From a checkpoint of a small mixture-of-experts model trained on Wikipedia.
Size: 9 layers, width 384, vocabulary 49142.
Training: 392M tokens, 2372 steps.
Below are experts of layer 4 (counted from 0) of a mixture-of-experts language model. Rows are named router (the router's row for the expert) and show model dimensions 128-191. Each number is 500 + 40 x the weight over its row's rms, rounded and kept within 0 to 999. Numbers have three digits each.
After each expert's rows: a language model's description of what the expert responds to. This comes from a sample of Wikipedia text that the model never trained on.

# expert 0
router:524483486516484549522394555486477505499443488484504506490498524560526508564468507523481523552606437422540556545483540515497458465526500493510517461561520502447480518531520497473554461503466402
It responds to: Middle and final pieces of personal surnames and names in lists and tables, such as -son, -mann, -ley, Brown, Jones.

# expert 30
router:547477500479526512532422531494426466499519511511466498525488517505541471582460515520474546478588388477448523485522557412555454514497534498473543454573573456458474506533554529486510443526504485
It responds to: Whole numbers in prose and tables, such as chart positions, dollar amounts and match minutes, like number 22, $29 million, 79'.

# expert 24
router:582520516455556521563454534486471515455478518454488501481544528453564514593498492477476545490524441438475597515509520416501512527462511504503548477603542464450501444530509550443495427454474416
It responds to: His, their, its and 's in sports and biography narratives, especially his first, his final, He was.

# expert 14
router:529461527507488523534429542512506516475465506429460513416525479503529491552488498545446509453569451433467573545500537433543470527459553514525569461529579518504491519564520546449529473470471480
It responds to: Line breaks ending table rows, list items and headings, especially in election results and sports tables, plus some rare name pieces like Star Trek.

# expert 20
router:567475549462507535526416491474464497464488502503467420496509463420506494555484539515460496508576438456445545531495555463528482524494542480485503505581479534472429528557512546497503530501530446
It responds to: Head nouns right after the or of the in prose, e.g. season, name, region, flood, derivative, usually followed by of or was.

# expert 15
router:542491517454485504486509514471449486494469453480524529486486417507557543573449533498473509470590403480509547532488538447529502519502538520532501433572494493501527467545539557491521465459545451
It responds to: Prepositions and linking verbs in expository prose following a noun, such as of, in, are, were, and List of.

# expert 12
router:577441549436535527539430507544517507438499466497489531517526521477569566628483481487515544502562389433474532518486548459542511520542528497505512471547541477466462515510522521545503427504517452
It responds to: Digits and pipe separators in sports standings and data tables, like goals or points columns; also particles like off, out, after.

# expert 23
router:531495518458461553562483493467492509471445442542471514530503493519499463585420495492469511489595446470473578533534486514514501485526504548543492503550530517474503523543551548520498453563528455
It responds to: Verb stems and participles after was, to, is or were, e.g. used, provide, presented, knighted, resell; also See also headings.

# expert 6
router:528525497505499559497463522472476497459536477512506504473522466490545500576443534542457562486560394482478540526499537464546525521483581476467533476604559529461451528517557523495514482446478483
It responds to: Decimal points, en dashes, degree and minute signs inside numbers, scores and coordinates in tables, such as 26.98, 7–6, 41°17′.

# expert 5
router:535476569467499550513396503538473460430495480501548540446508479538501487546469577514448512491559440401448572536500480424519485560525554511466516462509501482502507516581538527432477490529463469
It responds to: Table cells and infobox fields, such as Coordinates and Website labels, digits, units and word endings before a cell separator, e.g. 759.84, 9.49m.

# expert 13
router:518482559470480526535491551468460464415500463459524513472477470492552544557477584490537542509565449501460517532449524510539488557452504505486482477575496516489451461615515487537526471474525404
It responds to: First letter or short consonant piece of a word split into fragments, e.g. the c of aircrew, l in airlifted, capital P, G.

# expert 18
router:554459558481490518525435522537463472482469457508500525460507483525502482550456551525460510494582438427446532496486485456558510523476507499500534430556506490492461516528521516433508467525485436
It responds to: Inner fragments of unusual proper names and Latin species names, like cinn-an-omea, G-org-onzola, in taxonomy boxes and sports tables.

# expert 31
router:558473514478497518482418487477494498535576488521501488466493498509566485512468544548492515522517457454501544536544515486515457458460553571527537498508481508510522564559510551492460483465489461
It responds to: Pipe and semicolon separators among numbers in tables, plus mid-word pieces of names after Pr or C, e.g. Prad, Prag, Crying.

# expert 19
router:593499508503497469541425531509472451467529488445477453503488493528515491607508558506460520462540437449498562544462536454512489493446469477464474465584520502450459504535537517511503470518488493
It responds to: Leading digits of years and numbers in tables, lists and date ranges, e.g. the 2 of 2002, 2000, 1 of 1995.

# expert 16
router:536477483508472511527486546476486500440472475516468478501513442517546454591417547496445503495550416452487521525542537500464467526499536475460533452566546452466434438521513541446502482509488422
It responds to: Structural tokens: the closing = after article titles, == section markers, table pipes, list dashes, and spaced prepositions like in, (born.

# expert 28
router:586509496500506541524438501478481464440545548525471475485509512559521472567504570550434524477568478464441510497549510488554480517501529469548522546522527464486504500523531501527476467543539415
It responds to: Fixed template labels in infoboxes and results tables (Elevation:, Total:, Time zone: UTC+, Candidate | Votes), plus pieces after capital T.

# expert 2
router:520481545472528499514454492504546495507495487487471498477488434496511489560485561531474568554621403488448551552485496504550458452478497497484497460565528487463449569559528519523523456540493412
It responds to: Inner or stem pieces of words that take a suffix next, such as post, caus, observ, rul, -ron- in fronted, -ress- in antidepressant.

# expert 3
router:534481536482508485512417501506441489463526490499435484474556494460563507583463549498473552518569429438474532541480528459544477498459518475475491467549531477476483471535514543448525476469496440
It responds to: The and preposition-plus-article tokens in running prose, like of the, to the, during the, often starting a sentence.

# expert 29
router:487489528489515503524489528514524460455533477484524462485468559531527555587498513521497517479581453440457560520505528421538453508486541479518522496554550536516444492562505533511513469515487481
It responds to: First tokens of a line or list item, such as dash, digit 1, pipe with capital, or a first letter piece like B in Breeder.

# expert 10
router:527462540436526508514452491495464479512501481472475529453523503518585453599457539527496522473574413441467596510502529472546501491518525527485481461611533464447513514562558564510473450489506457
It responds to: Adjectives and nationality words right before a noun after "as a" or "an", e.g. historical novels, industrial chemist, American, former.

# expert 22
router:568454497482545534513518447513495470446494478539490472468505518478539554592433513505457539450579457459485557513571538478550491541500493514442523455557472526466456474533518494505513440516498449
It responds to: Commas, and, to, or, and adverbs after which/that linking clauses, e.g. which ultimately, that additionally, ", and".

# expert 21
router:555525510494542502514437512512426474420484461515519471535526495519534526586448527547480505473492410430460528518492558501582503517520533508416525486551558491519524538544445521456485494553472498
It responds to: Last three digits of years and similar number tails after a leading 1 or 2, such as 1-993, 2-005, 2-016.

# expert 1
router:603455520468480514531416527473440529466485456461496525519477498527496473540445525520443522476555535465512580470546508492513462520434526505520510441583504510528480487515560521449533468518461377
It responds to: Word-internal syllable pieces inside transliterated foreign names and places, e.g. ang in Narayanganj, ich in Jūichimen, ios in Anastasios.

# expert 9
router:542487513519494496544422465494522474476529495488455505447502533499513536542458548505473522474555429477483521543547521476501472525466506465442510452556491494495490504495482604455485463502500381
It responds to: Double line breaks before section headings or infobox titles, plus heading markers like ===S and ==C in article structure.

# expert 11
router:522474501520475484513503533513509506507489505478475484503515509428527494597460522510525528458564463488454552514527531451524477528534516484455513457536500474465484528565524531532515486523485490
It responds to: Full stops and other clause-ending marks, often fused to a word ending, e.g. ing., es., ".; also semicolons and colons before new clauses.

# expert 17
router:553463510439526524521420477481481481429475502519492457469484465517491481553464504514462536460554405394484585531538537527524532528517562509537522424575504489486510543503553558478484459504524474
It responds to: First names and initials in author lists, credits and people lists, e.g. J., M., Robert, John, plus by, from and commas before names.

# expert 25
router:527458534499524505504380515470489509441517452531466455444508439434549500535442551557458484478559459482491550583498557453551474530505512476438501500572525488486489530557542538444502474561477467
It responds to: Final noun of organization and place names or descriptive phrases, e.g. Fire Department, Transit Authority, Training School, University, County.

# expert 7
router:565433519484509513439456531508476455459529470495532501497485459520480499571480543472485505484583426450490569506507490452528542528537487493467482498537528504517478476504530574472517511500491458
It responds to: Subject pronouns and relatives starting clauses (he, it, which, that), plus LaTeX braces and backslashes, and the m ( in elevation lines.

# expert 27
router:582511490500448515519449507540465482407440477536485505482503492495513522540448518460426530480540459456494590496523536476553489538519496465518481533572509510488488515548515568539545456534493474
It responds to: Closing parentheses, closing quotes and table pipes ending cells, plus section headers like ==See also== and ==Synopsis==.

# expert 26
router:555528503489473522530422537491420497455528500544481492515484487505516493608466520553428555455520442493478581526513530448546513503499503471463508452508577460472476570518515521457508491565531424
It responds to: Sports club prefixes, country and position codes and table cells in football results, e.g. IFK, NK, MF, IRL, Swindon; also Scientific classification.

# expert 8
router:494509456503508501531464557511546476456464510510519523466475499557517524573450516510485562501520485472476563577507505471505530554455526482564541429529533504509470495511542525536547456508532431
It responds to: Capital letters or opening parentheses and quotes starting a word, often in Spanish, French and Italian titles, e.g. (A, Las, Mes, l'.

# expert 4
router:549493503476511536470416503506477470447547468517484446499479496495552482559445554518498544498514447492538572506527577471493495526556463491443539442596576497510467515528549527511506501506482501
It responds to: Word-final noun pieces, mostly plural or abstract endings such as ines, ities, ism, plus nouns like children, people, students.